Experts of a small language model: a variant of Muon for the experts.
Below are experts of layer 8 (counted from 0) of a mixture-of-experts language model. Rows are named router (the router's row for the expert), gate (a neuron's input weights, with its number), up (a neuron's input weights, with its number) and show model dimensions 0-255. Each number is 500 + 40 x the weight over its row's rms, rounded and kept within 0 to 999. Numbers have three digits each.
After each expert's rows: a language model's description of what the expert responds to. This comes from a sample of Wikipedia text that the model never trained on.

# expert 25
router:476505497518502462507511501492466567507480520483472510465451559499509498485478484492490469453513503548519521431518466488449472500563476484544524535456511520504532558494543443558546534464563498552554484534515454475509531465455512488518451552537465537473551542540527536527539533492448532507429563544458443539497425543445467525486505486422454503542455486495527431502552517499480489484473498475460421519589515511454510486505541550446416568534488521567513572483573540540459576476473439441529502430418586529534520564552484462469500548362451561499509505547521527513570492480543447540467489504526462469528420430459541506477558511558526482490483486445486474521498489526554517440368481476454474504500521534541530536483529457510601463428525494517508483530459528526568484443476486
gate0:503465479482470549517574536447498476491449582508514549479459547558442476459438499440450478486445529502528451553465519458492437533470555479519532517531489469505581509494449540462426505491526540512527459503510454480437491564554600496523500462550456510502444536467575465488557587502467516481503540451527451500547549528523478521472462514522470469512534526546476449480431481494377478518489513495555466464558424562452505563560460517435538556456548511442560476447499493484497480470554534558432460453462513487474484444538578478503485474475568500526508543482474454530512457483439492512420584442536515537535511528522508492545495549529518524522512465515501463477548453494504517440555504528504467542514495501475569454449583456474532493532424578429485535524448500531457476524449566
up0:570497476555457485532435565554499514467514557560456528594446501504568498514446450504528473518463540529575476453510503519525465438549486512495541512464476468492516488409496595487416515468481504488497531488542536464540521461483494499514494462498544435547499438502407561488489438470520446500477529471576517529463493458499547489530520549515546515424564488431490471516570495440510468463477574553442578564387519565579544532460547488552420445478517454553488439522492508497523448472456456541512456441533535486508503544504539466526482511577506445451434482545507514505503489502473501561472455492506511480501522537554473449419547510531527486523524540502464550484499426464517407490554528465482539512531485488440508525577463483555454498512499508522486536461506437465461487468507564
Prepositions and linking words in narrative prose, often after verbs, nouns or adjectives, such as horrified at, one of, during, despite.

# expert 7
router:479427560472551469433492451454455545504421446515514470521472521450429525528549453521510537534557541500496452550547485570549507517520478480479498476519542491463569528547526527477486453486424529538462544463532476532459440389471490521486563492526499445500479480437436435494506565432526483499509453462500567514527475439528564550442515518539459487578507523475469477497494491562489528455486535459419567462518542480476538491479510475505517439488424445577506552499478451451446489513494499481461516505488555412388488519562499553464576539514457462447462472506552515523538536514515485544493431473506514545482471491502545524544470484553529501541461509464474430543555512526467551499503544550539536514458471469463526430546432553554428552524502461440539492457520430535496477543542528
gate0:479451498461530512550402479528530460492501459491541405490490451505454467433543595454455482463426550521515489521557510475451568490522425474479470554487455502449575564525507492492493441533454558499443525461484468519539491566490517421513484494522538488503463506543464463516512509459453523528551455507541522499533488465528581425448551528567482526429479527476563449498480462547510528517497457538480464476527508477571465447525421496473426582455480489506534526463495510471549565533526554472509547543479552477506517553474552507453530531464549513502533493481511511431555595509486487469540486541515496452477482462467562555553407552511447503487420516510528498455547500539486394441503458556435505552549538542476515471484443443493455497516471510503454511548524476558530527413493505
up0:582500522453574559448506530469488570457555488441455539532467564484451498487541584458440558480501532508572449494530509522453524442529482497573528533487559480539439516495476449508518431516529529556503479554384560416496440466454447518435559530513505379456440499456479552526540502560477527450538535535478431492536498513482505500491485507454443471442446501477529554516470452436503477485522536477489462465500559544510611453437505450518492551425502467484518518456492515522468551562498458464569493510506483505487503464516539501472609503592525507494450514509533500491530466498573429529529435531477527506561522534539514455488503504513450507472418536464584494537477484511497572478469504505433481482464507540494495499494509541503436532504468481479497538454499529538435464491503498
Place-name words and region terms in location phrases, such as United States, New York, southwestern France, County Durham, Kagawa prefecture.

# expert 3
router:502415484497446508510472499474425467532526466543425443494528443515547468492538511490503526453459549452489445469529489487501525483448436484537457526503494506553522475442493547479509467583434500556450504472543483529562511556481544548506464450428534514567498520531508470590444470479419545457483533482561439472416545530520524513549431472540438488463508575453502444470483514512507539534543512468508482544477483466452522515435448423533546568559484472545514532467463569506474505526501561567432475505571544463535476583513492411494578497508541503567509467477557417472524559535467454466459579503566444486453537494517497467480477450519525418511482528436510495513515464441507452530497484480436519579483466497473486544480446476514534500586522496521526462469564504500546501488462504
gate0:505475572504511485494543482396468532618448449494534507418521489532443581479496514465469497521404559546542478478432410494498494423507462494511595514511490504533538497488536523543586500481560467540469436508567485493548522470515488571499430500513476521452507498537507521536505474551485502405471498515462474550426542525492443488495438592422503470515469443449517483480466457534504491517470508581446529545457518531482511459552495447548434450515493536540478512431504464567511487531507501505544525463566492509485509481531494479443469486522567506502575478525568457509513506546502537491499458450478492495525462443559466528438480508477466527536553499409488555523444471471524478459528404510570534464540513467437501511576492411479532487466466553521475497466482548476513463475500456
up0:493565486478473515493469476545446516452530510519523491554560517484473513496551558534540466462508457538500464483479427463496535449507467588530427523514497471548437469413496512518549465556557440502462507581511496504491557543461436498517468512476420512532448497521580480416469502555525578462521454513470598526479483487484487441502592460474572519553515549481515438550483516577528480569486536519520472487525519482426470469438484480507451519499461499509462516488485507493408472455521509544537608468496506560531514459491469510508553509469452464522547486490508487511501490431511463502525441571498458519455538579479485466499471454574509458475513478498540532445484454486449474510460396544505504491518541407486550447472525493505585525473494560465479521463586542466561539482419557
Field names and their colons, slashes and brackets in infobox lists, such as Born, Height, Genus, Senior career, Apps / Gls.

# expert 17
router:449549471519536502441507557517531564454574476530516451506472467416486488537429430442463545495542521521553540546546521509503519542459534478503461456556539486426484442496564418487538555491554526467449484425439525493509530496547441442500511472476510518444444517484479445457470522476547479469469478553502461523569469444432485530543478565468565427516577517513504459439449491557534530530529507481488543503487501539522512518583553462526519530491461513462555511520470503521521437560580482512515529505493462568498484493528485564490437482526497475492473578431498551443542513504460489518503442485499546520568545478522511470523433435565495535396509519547504470495502467435539577520476510550465520486502521545569491491508477518545510473408489503425558472540544463472416481526500423
gate0:493514506542473504499420495505498491508557467586483526521501509570530488476512499516493526428540528533487513538499507525488503467471518496535560445529507502416527476560510512530506496491488592594540534481531451480507457530455530479523506507501458530529539540534602440541558463461544563475491385558550523499547470436484508544492519530478452443510461504548508482421527592473509484534494444448525511446466540497436582509529530450449471503492527517470504536454526576508498477581536486577554435447509591490518493448553471530468512538465451474496559499492508572510466436515557519489514505490469466474530534542453501484543527457445401491502507555416500538496513530452496540493505471486491537544525471478528535562438573426568491453477463432494525546473489451464394564471507548
up0:444497457521541520490473444577425455585492570483527529446520566483430421521505452498475478476508507478491546543488605531541553560471500549437484500478540474454450530491491492545477505477538516484594483483441567488457559454462479514458470562489503497530548630505458476468480451486586444538478531475458484493441458524466560540487516432426502483456438512461481536524525502487507469495475487483461587503548534535435487514484463485540483499543516524532406493539436524474535571500516521439460454558517515506564448533543500491511446504528518516495498561524512476529425462514464581535484482526437499526439505520514432559457453527484465475447480536453557451536507520480465486508528528447456491429504482517547543504449570428524557496457515558493501476512565512553508557497540502
Hyphens joining compounds (stained-glass, anti-Japanese), prefixes like inter, sub, re, opening quotes, dashes, line breaks and heading marks.

# expert 29
router:474513511519485453430469560449519482427533474580550456522506444461484520531436483428432506507516534472538485512487464465545548471415558478476494464518509511498524486492535513517522556532489515559501551418451547418527540492539539421442532462435478544502438534498487448496479456483513479513507477453487405548550484511437492487557479524518486431474477498497502471444508543482565584510543454443525515560532505456436496528551488499532530536450504525497563483561468548509472466543551550568536544464485504520476500582565505528487518480545499501556450531541531520438528558499448441494483504454510456517529547524546472488566431411546460541449478503483550546488574451432453579465542511558453514465489490541539459501471558506558445501445474558462532445473573514499452517512489438
gate0:498484491551540518539495484505514555516487521479568546570540560468482463580547522540436460459486555521505470514511561518445473550522536479494519540521507508466521570526549539426480487567417539456477549549495525538550436509564491478422551474582473474523456454586461554500467529486495415467505490502473527453438433474480432443505497486484495584473472419428515450505498526437505492502487552458494446502489537515534443544566546516379478515516529482534543447547499477509595515482449485514547524495527459471531546518492477516501545511476451436506577517528514510458444486516540548461548501418522551519537462423512469532572503512473422527523571536485444500457470510465531547465515496510414416476497549496553540483566521491521439489479519500517528466457503506520467487460512446
up0:423584496410464483511454465507495481548468422414537495498459477471550447521460535514534445522538542507498495459498467555490493412492503451568550539522513457453489562451498422404437507484528533516496457484582485504549498527552497589483556463484542497451456470566499511521556500486502482506499484482506495464561510467455496518490504482492556486507473516496461470475481514579557447499543446561568377496474404525438477559560456531440435491533472438479455478584467505517506509464513502516491518494517535511596452475498510496424446471478469530445481454462494486495465455467494485566488573582478496475473540454534477500453507533529480479450519524517521454497486508522437511570465480505495455471455481423530530478499515572505512514472530546587467508462521520460509553446528581
Line-initial hyphens, bullets and pipes in infoboxes and lists (Population, Density, Scientific classification), plus dashes within numbers.

# expert 28
router:500538454551466480514449520540436515500455504498494519472510481499486444492486466490519476445488467465456543428528496456484462467455444543588497551418483524538541543496502543512530572549495486524442560517568470531509469539497477509518453535471504520484508544502515507522480546496435512520450518515453536544521428487461449474540520446466460542575437540487549489484450522433489456468524497506450390532580540528516479464509459553489519544490506591601540573468463571448544572435442519464488542422455565567517522520496440495501503505451510566495545555558507471507568470485557555519481554448534414453414482497460549500474497459502552542536565445414512499521484481545513455486448514499530475498540538526525479521468524425520530560499468511514488539526433523498591525485464488
gate0:485431463535443439477505550458539448429529544492541526493437544541505539431492537483500547433501498505509519502519518469490521491519483497525456508513490544517492478549498497482539448463480500491477448560523452488520533499492503511479508498507549535515499548536454507497496453529458492515480378504416434505479478577510471472526488550505396492515514490529492425497533456508481535537460591529551436464552484485501510395435478464541503490593461531541529534526509525477547519434460601479497525468419530518514430516497499541481530553426512487528531540475504462532465532437491512502491425416497519450441594489430507498489427439518532495525532516474518404451591484469442488463447499513408471563445482558459582471425539471491468500502471437520482532491491524512492463417512525
up0:543480455552472527454552560554494480435479503544491490483457514563534534434441586556424512454506505558569516454541532467502561496502499505518459479465513474541484540575548484516515565519482509445470520542468505506515443490488456485522533558594533560490603589497509481482544456536553447520465500533519417439479550485453457480490525427471474444464514454485485444453510521469499453549476583521515463477424503522499514510484423524429536511488485496470508472604560582527533521426440451516443517471471447554451506419513438523499549516471482459511595487489523469503506475498465454509558463550470524415554547487432514462464481505487438536483486511522495422502473473463553533500493509510532475508488476488529532517552542444508486480403467440492463507501485559486494523532547464
Prepositions and result verbs in sports season writing, such as outscored by, score after each goal, won, scored, finished.

# expert 13
router:437582480461534492490492503462453489525554463484506552426446555522556475542571512560526524562489462460483454522499550467535532442480523483456516540537543485510437494571439491448436454547436482524469527545530523567478450529554540456448444444492442486458513537536523442427466440564452444546547520478512457502549536545509461464477480488500595515453509529493448510459565423523557484462503503416494546513534462448449549507556491520503490525491486431438486454481526524549509403519452478534546482494496601476491509459460505570569566566518561485475496572442492459498470484517526530503487443515525466569500533519415514506529545420506489494482483496454475503451508496571507571478486461490473445521466546568477502512477527423508475530495483485498508454573501487458512523507484440
gate0:483545491504501514537496468505502538528472459510523559555559568552447512502617494522424448521468523457524575537472477459499541486476527464462482469525566414539471519528480495547515549583523478487539487450551524443563515547432447496444480446501468568467517490517517464500499497482507574567518476529452496442508496496441551450457469504514523492525500579528450544458467530491582510485477436484565517544505452461509411533520421517501445486484553549460504575516559522486516404452456514502556524525523519570568499555488477480514452530467500431403534590541485477470493462485494540506487494532543511515541498533533521524487429552541514504513495597472487506478456525551511528430432514468479462456498417425501454452483460484401533452509543531493539495504500502484487515464542556
up0:476543487422484526516538526504488446541495515485435502542492497481450460492470629527514515443545492394560473467516470428542520456510465532438519494503550507552512515532571509523494486489447559532478591567550491453568452558592503530557524480500541518552551459484498409428457521470505496461436494481526458484487446520559506450538474504535546441526454426491454491539468486488529514507475538465478476535538491455553508527458456513486513475499555414468437487448516534446593569545554496508551483476528497516490489488538511521480488473410523454512476489458528469574519472485508530484513517513514542394523548513392478492528538499511523457457417461473526492519460450542564468536520506505440491438551465419483511532446516502583524535486512505471513533499480523501514439431457534
Standalone numbers after a space, mostly in running text, giving days, years ago, scores and seasons, such as 23 July, 8–0, 16.

# expert 31
router:564491566510441507470464507457479470540484476568486416450423488521560491557496476468517497503498548432470449541462537508491539452520534524507505573485470494593481473432442495517540502511430488532551447518517469547529422523505519548494484417506538479476483511455469495571496540528495484464489456448486516469474467477502531477452448428519441491434516532522485484462497507510480494548488524486564541543491539494459515509458485452448570490482521473501502509436448536477502560588550560521475503550566503420514451475456486461545578515545518498514490413570539453488492437426495392477489486523579456477492546533542504481502499455586513481506455559523523490445525565480440426456553516529511506541430453482495420482522494558513563420532512471547502485430545484462529461462525569
gate0:497504524469552488484498534556434539548543562390529509523483615541489474469523469538457454505463578437492490519522518475469447436477483513445502517523658455520504562484483498492551449550507546513544434532483541504537530501467551473537537499581487542553544561473486452503514494559579523457453471525442507508487506461483508439551464464507563501506434567468495469511529524464495428557586513400515507479587467513513504492482475504490521514511500434573515459461456488553512464588580513475548517466575491470507491551511441513505532512461542485571504510509517461498502541509494442484539477527440445442563403466509475525525500533491524518507530552558495461475461522532550521499471522443579518489495481507540442441534474527524495494554502500498514469529523523478534420540452495
up0:428506520445475536490509524545461451540478423432477561557520486559481516455517459478507456574500512515485467492410512485444443453518453442489534531501563493542525533529450487460536487471476554507522426475492434496541486528514545437516446489486452493510556507487496579519469564393518453494500441471466500422456464543552531449474536413486524505546492499546514481489453513503520403469508471441467431526545507491451504569521524446493548422538499503516487520518514522486509568456517509488498426486463458467509548504457514471503518551573535518472525542529471473439475552460455491525507523524567516495511446563470582562495512518524576448402454519534487479575461549521507476493457558433518508508464519444556514494552524471542501556522512508494488527574466443535482585494509611
Infobox field names and section headings before a colon, such as Location, Coordinates, Born, Species, Headquarters, ==History==.

# expert 20
router:484466547586500531438510504495532537531473570501546460519498522535480488524526486445565509488437438561541490503444427542489517540482514511512469496553504501527420520476556444578564502466462473518505472487428538511521509445493552501504489514531419558574561510544524503492438505497431476428491464512482484584483533503474441466443489512459527468442508420478490514417437541518504522490461508530561485524450479523519440488440513470477501464493476439424534499467522477557524496501440499478526544547447495546523544453520486469495428522485521468558487526470443424474456497484534515448556484486543545565481447480429528458454472536508542463394568493545513555462498443496414435518517441447445552492469477501472495492475475498578485424508453505552549501555506532500458455552405452
gate0:541541487563487498465394512494582495532560503577516503459558489571517475481484492582409452487578466471553536443493511513558547523511503512466505553450540468518546501444512555528557508502503421487539455507475481453524557484493521552456529538614514507505538525477538583477531452560540486530499471508491446499528475492510539448520530519531443477506507448463545461506447500552456452538436528557479494509504460493499503535455507405406516498563531494574566472477500471493502522516422463494534526478516575535444533492476483524467577498458533480447451445515506538505494505510511592512436509517482471506465477558495522497542450479459455535495522462439453486487557491530484477446498500531467506497491483518574433545505507420494543429450522553485453580465484540516629527499539485
up0:526551491514499530432544546531561528551491477513573509477512433489405479504404500490429473618528461539557532432531392550463489470494470481503492486515494506498498468434517557491537419467498485471438562477554551492500549501550491591485489543574515504535516475423533536488460441459526524498517476481495524583469430453453487529511474473501497469406502407512512482465426447527517435501540460459531471497489468499478493498511510511451530527542466474545574432505527546448465540490497497541530508482479461608570556493494527492508456472540541534459488476473510509487561520494532477489532470438419507533468501521459485530539495494493528468449497482495519485649489483463492500531444517495501471475562457474534463561555479527537516509496537506480492470482476490562472473593409505
Adjectives and intensifiers right after a, the or his, such as more, most, largest, full, best, special, new.

# expert 30
router:511486583506453495498532463498518549488430465481498497570561424477447532438482474509535503510496527460477535553516507468524542452494521502467523511474584498488539538540587556459496561567493504532449571468550478526458422486474453467439411570483521455456506511466518515522486439473496592516518444478526492503535474446503505518466523483505530458464487510419503456505541519490476486515501558499520536459538469523539592538564532526469502490504500488541584456454473431464465548446516461456522424513502454426476559503504516461584481518564527505420447496515538470487514568560437551419559488534527552528508497528528466568485416488467515533493512479477528494543476472566538525502554586541467519558498556458516511440482473531544399495579525469425483520474543459537453475485481522
gate0:490513488508494460473535496513523524496530510475454494515528467523574526435478487537497503448525506498493437505453475437533495466537491420510452437547562481515519495472555453536489379527568475551506514409490480505487500464529463402487466532478569577502580532462493544496512452459496502556585466485542514506505447518468540501499495504482398505525470504526485530502478483479523486528549501563526474531453537485528498507558501528595484471493556539522539561565549422494554469448524473530552513470497519546485500502483480471551522554470521446549531519624514470505494484507584493450468510547464443549523524409471476523547482525561499496498516512522462475497489475600477482401484585462480503470568562507475511585469499451372491504550503479553520482508476428562494552493440513
up0:463485456499480531475512520544443527473493517479519457430510457431518523479442453482518460456442473489448481459502490533495558533481574451478477470485477446520415557530502500528476462551532517544512431531509510476416493500563559522457469501540459522523443483470538436453492552545456509530487537437501474529478538502581464489516511485575513508435479522553548533481553501487501497564507562461502624494503421437460487478485539441495531489460490483474432424479414536486478460476460465565481508497434523566483526445422486537385513557442467550493482444543398475491490459474454430549540495394537520503503541529506470438447493511534469497494517494502480521561502508476426513524470482564546508475489553462439513485471498504501574473488487493487453423545479532457469461565538455
Commas after numbers, places and names in scores, dates, locations and lists, such as 7–5, 6–4, Fayetteville, United States.

# expert 19
router:441480449485553418466530428513447506510525504472553539477524431547522532534567471562523521468513485494472432536519577470576501422520519465496546455496446460580525482608490522443510482586509501496455521533505509443522479538528454497478496496447549523568529531429493528477440500549477473449586470466499456526503449556501453530465494479494500571477505499498446565510490474407564588520559508467531530465492476458454561401532571494444480448494513492500539473548512568530577488501475549528557530485498506475487552447440510536527521539519539478523472567452476462539444533484543554433525566428512509516471482540434565581512533547453475543566483513471510475441522479510525470524536462475485446533529542506446460470523476485497506501520457533485526453495533547493518488510530420
gate0:533528515454524513547459405496465464545506423495554429484462564489464494436458457533456528513608442513446507543478571494490448473516515593511504462495460454506487512479527526430475438492513459524465491600498479566519513487586463455516529459487507492494544413487520493482579550533453510503495454434520484544456483553498508522503480535497492504551508454470516478552559553464444459507503489557452518572504573551525462449514464504543535513481488462558443483463493443467533465498461546464570517457510507603489472451469488492558514502554551506488560537512421534435467524474522485523456548537444567485508489483488544504534523495528446486546448535500426571425572519547539537445557534453523481490453589552514528456558546514505498479445519525531464445473563472534509497501514485
up0:496501568498521464467554524524483532489522581536490456476501506441423534522525470494512484528527538522511525471479469430510494499456539452514536508525495502552535507481477487464489541448470520486408526482461460434525514553527528503449484480476564535436555486515400520545514470509473482472518492522523575491471513485486527469459467494508514544569560488472446480469539477454552506440490547461409538497482442519485467529423496495525458544483487497433458511401474478511437510404553486469573545520508490482537486400545533498545530564484535500467424462485421543552517551513454506531444500488541561428533505532444531509529424515526558462462407471541616445496487431458535518549468495493438569552554513441482474545543495496493458473529524510452510487496475455521426522455607496
Numbers starting cells in sports and results tables, right after a pipe, such as rank 1, curling end scores, 2:01.43.

# expert 24
router:487514460434568475503491455550471478451518516571466531534520547455506550532428492447510470518463451512462543519551495520528528457485519508487544520542480452459483494474515500409456516442458470510490479524484393566490549555523421543478533542530532429442418397484511470457489450551548466499530501529452438437440476473497462518545437537568516505484488525478506601516512473468473456545431541572496472457467513524537466547498493472490499446398588512482520502549528475496484535505545570493469527518464433546530486505547537478506502566505536506526568426481462492446468479436501416480530493515473492503547536551533487462504461519498444501515517518567513542497453461487470536509475534501442529497453517525457562486545456449415549472534461493558445497521456455508493596514593490
gate0:496462526550539563548526428533499498485477500554502459514503528531505489507502499545501437518448481507532463564461514462516505497561455494502464464520449472507518491459494457409526543485508629469532507493521459468529558500479477497469505500519430564475502505521545494447474547506556401560516540491521515536585437476438461420536529566533582449505467556455495492497525567526501508494479483525421445522523443499557460451432490507512550527521471447456519454527509559587553568521485482582472592504534465540521528503526485531498468504523489539512551501519467558506532533454485459589474527494509445452549509432489506492482543550565429492526506564452515467405503550447512512498496470477523499498437561437493521484522537464498507452633538478494561539550583507469511502491545469
up0:471461477475537481536431510558499499459483522487525539405515534535506485450555514460458547544439541532541532423487469459465572593510482537537552483511471507584458421547552517493502554516529500454525499490520577573537487547451525502439595533516559562531472466509479493522509423515460452476534503456563506494559525583467495447500499520458457574482425464478476504528547467527533505458474468448526536465421460455463522433555529540557511549448507501544513502495526505497523409497504447571497526502457425507531636517473434520513519430508483525509538487478501519508519497483504547535567524508493486477477538496537515491537499500480513457448485484552503473559499473498447477503513475529494494478506496526462545501535429503522383509502501467521562457522543452575619494487494571
Short consonant pieces inside longer English and technical words, often after prefixes, such as l in amplitude, osp in endospore, ster in steroid.

# expert 10
router:475514526441465546512529513566459547503492488568567491516436473492503488522483473458527486471558518546492530454515456527426487510562509497456504493534523588575484587519483508504512429448548518500538527472498464506535506571552495571492558520560507479494491493519455564481540547575578489483399525519496497552501509477484534512419494576512552532452490395493479436553518525509412509510531514569501533485465445440499479530508489468462453478557446551502489471516494435497542497511500426448486462550533467468495547491515473540490475575543527464477474432478564575481504463495452461570501471567438542565534497488520501481484436504539478404493521519463431479481438512516536454481503426416512476439462510447526553462499553525537403463454500489513493572481509519498553445458466518
gate0:463487442514525458573533476487508487474555454508481450452528538516549497495464561522498531535503541477470487530541472563535515539523480443480469524509451522459429600477413499506500524467547486511581515509489440481481480482613493488470500525502451488506544404488506452518575567498599497500463452520507489500461489504482454494463516454538561482523437469580469508467525526451460440484569544490416533451481461488506522551462551476497496480395478521450507539510504482461504532468506401495548548503463470496563561492489520476479524483429461497497536460581449507548507434543544477563522448609567554555547606504583515486472501495502480425491479466477464505518487453417510553523517450484462509484482544493538468551542499487461564480499513458560483495549563498479516520529553520
up0:499522491496515467469437478441550478466492562543493423498499513493469496526513548469475481535430519529427499524482540487488515502421566547424556518527544447531469504498507452470473530441395557438523528544476505563503501473463500484497400530523571535501547553466514475449564528481484458482474443459482494487517533544566472483487505512458490485557467516520538567506532499483483513462434522510519420557492491463503479579553461534440572558557570434500450467461468480416503535441513472592534496553489598488498529463512552536519378523512543518455504501544427466503442454500478447473461480530541419479453563573480432409511476486523485544506489472443465527485522516476479499497486525558452495474560449523481473486562513543505475478436493513463524478488491465535434522518494432
Person names, titles and family terms in biographies and infobox fields, such as son, daughter, wife, Sir, William, Spouse:.

# expert 0
router:448572538425449520558429493503571482580478556464472486532556487463532497491567542497433525490492566530478452563474542488459440559479491474545523500484565432523482491471528569563497570485567552477532470475458489484470505472559546494579586501524407540457490497520475480520461536482435529570472512547540459470529453534502553448448565508517452479478468530459516569465530510476518516534439421475519517558506446563489519535480528546478507528523550517520447528430574501479502454535535504535530512463485553473453550474468505453434507464481514490546571563473399592476539455502490541523515551550534551417544511431495500515551451490557486534475465465533525503535508541474497512524513465520498536421452480505513535520478524499444549477548486532487488546449493487469543477449490427
gate0:509447484402532487437578494482523524534528628530510518517449526457582509538434518498524483517373508516536428493501410506488560561512480395519534534543594554568517497478496488516489496537555439552447550470476473546499469511469445534532494498486428492500434506491522522482530555499514487472521485533536468475557460553510500545487543424518512491445454484435453455491550563530466520499468508493517497496501523579480550582519493501447464445545488543520511482492527482522448453487541442501550465501526540538482485575500479502485554507439476527519429434463535543485532512466507503546492448515512471479512496508446520446474466545521496505545518367494487515519498482469552540486538546467586438501441486495498475484469461425544521433513498542508460456498534533506457445469467412
up0:454509512516545446517417478487511489483526544467549514432499527493471541523480558447493507531396515536526523455548490539486499568487529436487450479479589543514485450542488501475483485461511497460435513478491462522506470551541473476534582533422509503476506493476522456433493551491448483479560576488495467466543476534470492520459508445421504501551496428471400492487513539541466502431446465496542457556479463543467535538492546526491505431546505573531497504457504514473447504504468498530467394515478497451502423517489552423435573458449483519491508504475476547562453484488478548549502544470517535435533510496493506502443462494534470541500535479489489429464483541453571427471609531376546535480511495455492508440532472444424505462486517528416519478549496536426426505479479467
Line breaks, mostly right after section headings or infobox titles, plus wiki heading markers such as ==, ===, ====.

# expert 4
router:482474501513536499405498503549522574469496554452508501553511539572489533489435563453513500513480487606449519447534493475554504505475574528457575466537486470388491411559546519532474474428432449482553445492512480593517511478485475465480523434411553482471460492467543485529496443449535486533492541490449472518474466509496513510525478550446523481549523446485526517567538479511513481461476484581540438479461498524510550568535554440521492503496535549477476514582511433544478453466478495517526456520452498537504511462521580543583451538516502513521546484478476487421436496478483531452487485588536447419513509535546442503552525440441533505456520515543518506532476478497509554476471563474446461575474544504489469506517484464534481504409513517501487499557512531482488528536610461
gate0:493492491556574531508505550471444534455456370501540459516472511480558513529529508514483482521459508445497502527530519538461481523506426535468490489562448473506463537490502509521478540527466557501475628521541469512554448484494487477496571552483534506466445461524505544529514463567515539514439461451454520436570508480491451576489477552535514531495468494542452487440499483536522398543574525513488551537479495477525533466472482519467531529455477460546476440530490492513499412469417443496476471489529486443477442492505541503430503441473506530498574494448464543482494470412473555435549521519458432436475486497463488565510554501450502431509491418549504555550572434551458546497505480511527440496503377536523468521497517469489467549506443490466505486441529512486587526566458477
up0:437445511487495477507477539535547447504506459456564514468511483515486443478514440484440528486525502491489493564471490454526474566469585553435498495510493539518470471536523574400596501495453556486482563505409499507531511526470448551512519533503519486541530485491560528478590554498497467495598463460487542496482522461437491556602527497426497531560436471541565508514462483485407431510470479489518465503475446475479462468510584529475539414561510443502524545466463526450465506475553494503498598531449559488479484471479485465578464541520457521556482511479480545515495484478528513515475503472467522521485495510503514507429495421490486521560537421533530473478466554516570547514496440481534544609555493493419497439501435535471529464476557534483493499424458486508532553538466525
Short opening fragments of words split into pieces, often lowercase consonant clusters, such as qu in quell, h in hires, sp, bl, sl.

# expert 16
router:560560497529497553459419496520530521459484481499523490534515534536492542466421538542572464499581526523504500413502547437504506511539559478530552429447502549467476431512491502528433433468603541481531471481499514491509525441427420491475507416516524481457450556462515551433534455474514505564523523506496578520471501528489541507551478521473533576560605522514516487531547469596597475466488452502503490473525509550500554420555490487574486488518463557521491544551540464573535459475495494538477451527511503492529488472410539502552481493511493458573477519462488501508460474515454527580528546505526491450502484428563467509534539529434522462508557548510437452558474551550577518523477503537507476571495500556448472466482473447548549520460476547509490524532469512542487507509523522
gate0:555505508530532446463486504609513579476559474438492507495470486463445567548504521515447470456416509489568466421496585463459483426553518469512513541562518502472521501496523538416482479567528535470466549533485492468484562498481469458572536473510530581569483482490527538470479562534530487490504547483485521417584461452470550519527489577441484504485495461525527506426513497546474475540496497511540571534496518462523529381519502518477492467493411497438485484547575596518478473511554468515524531514472494558504466533523511507503538489511465498526518480464443530485443507537455478566495473484477498520433477524539544546489482467557537476515527486432569484566527525551504505514498478395521521513460478473461447472554494415553523518516527502481521405468513456499488553486398433
up0:572450493541532458462464573513538520529512470478539413607491547585561499460479524478576493399432472506490552471476508471513462494479477486527479464524444467519476524431490534477464517436523543610460456482423439519450520481401573487531508560477475577461472463476476481487519496509492458519534495491479508507504474451508539526523459438532531523533501476545571570494499524531583544477446495511587582513473481510535516499457520466471485474493495522472470446522485484489523481531565476568508471453557546539398497419439498483442505493568535462552487484462471484549484462538549530480448531426568491557477531525445534465466462498527543540488516478528447425502438472551506485460532504494565513474502535476530468478469498443474481510464545546474441469521521477405519510515559490
First capital letter or syllable of a surname or initial after a first name, often foreign names in sports lists, such as Kucher, Fransen, J.

# expert 8
router:500569468511515532459512471462553473552481462493521492465522458510498497515514564457474546533535492436515467476504503525474577519473528433460483426543498540502493612535466478470501502511504550522475480435456494595430532544489541475455514533474522422441469409511517442491490555521496590515555561532493492514498517441455457526439485474527474513525494511555509567583490539587431449420552480551539574515421518510520472460552551546530527506552498503468468434522510442459540527443549499547541460499493446537455451462580501520513498528573480444442436475526548489424496546573445536562486532479461560568476501549514526512555503515593475520505524495544487500541471521533527506580494546520525454450451523544543538466513530477525486481548548479561491490545523495462473516546515528
gate0:438511431534455482496482449447479533525543467514543534498519521492552461444514513469553416472498457552450505472555511513518481444465462521528492524449483469484518497506476445571598498486516497522445525478474502392493533538489465497492607423536464438523506503518510577560508483469501442523547470536533452538505493514559433554514484517507521463581496553509501588474485481559488455556485496436490431453428441556464471510469473529484388516442526567484534544506540519568468554527556437536477464541488458398471499531469473491516503459510570500526549447489460461502528484514401518561396473510546515560525554493470504494458512454555548467487489482420565523487507494496479536465491478549532544545490522467488507508509526524531503488502546475500417487534402499470529549476506529
up0:499472525519422570531511600469486487456478503514483535435563566509535499415472543481539491508443451493457523454515544470545486464464499506471462483454497480451487491500467476482614468498443483527366459408475491527456531510467510542445467522527454480504542542496519536454480472470493546501484508489443542551504466434528443519542467473459508522493496556473512557479528501557553568557449515494468539465439426487518400508528493563553473467536550525388468490539492473527395555508557465543534474547516524440529521549535482527466518465539538526532576426428476463562505460459455505509423497527476532544494523585526465495486533527479456514459586471451460483489477482537462498490512531468550483478458485467503489460473471468492528505499518540509501470517540423411469501555539506
Periods and closing punctuation like )., ". and ==, including abbreviation dots in D.C., a.m., S.I.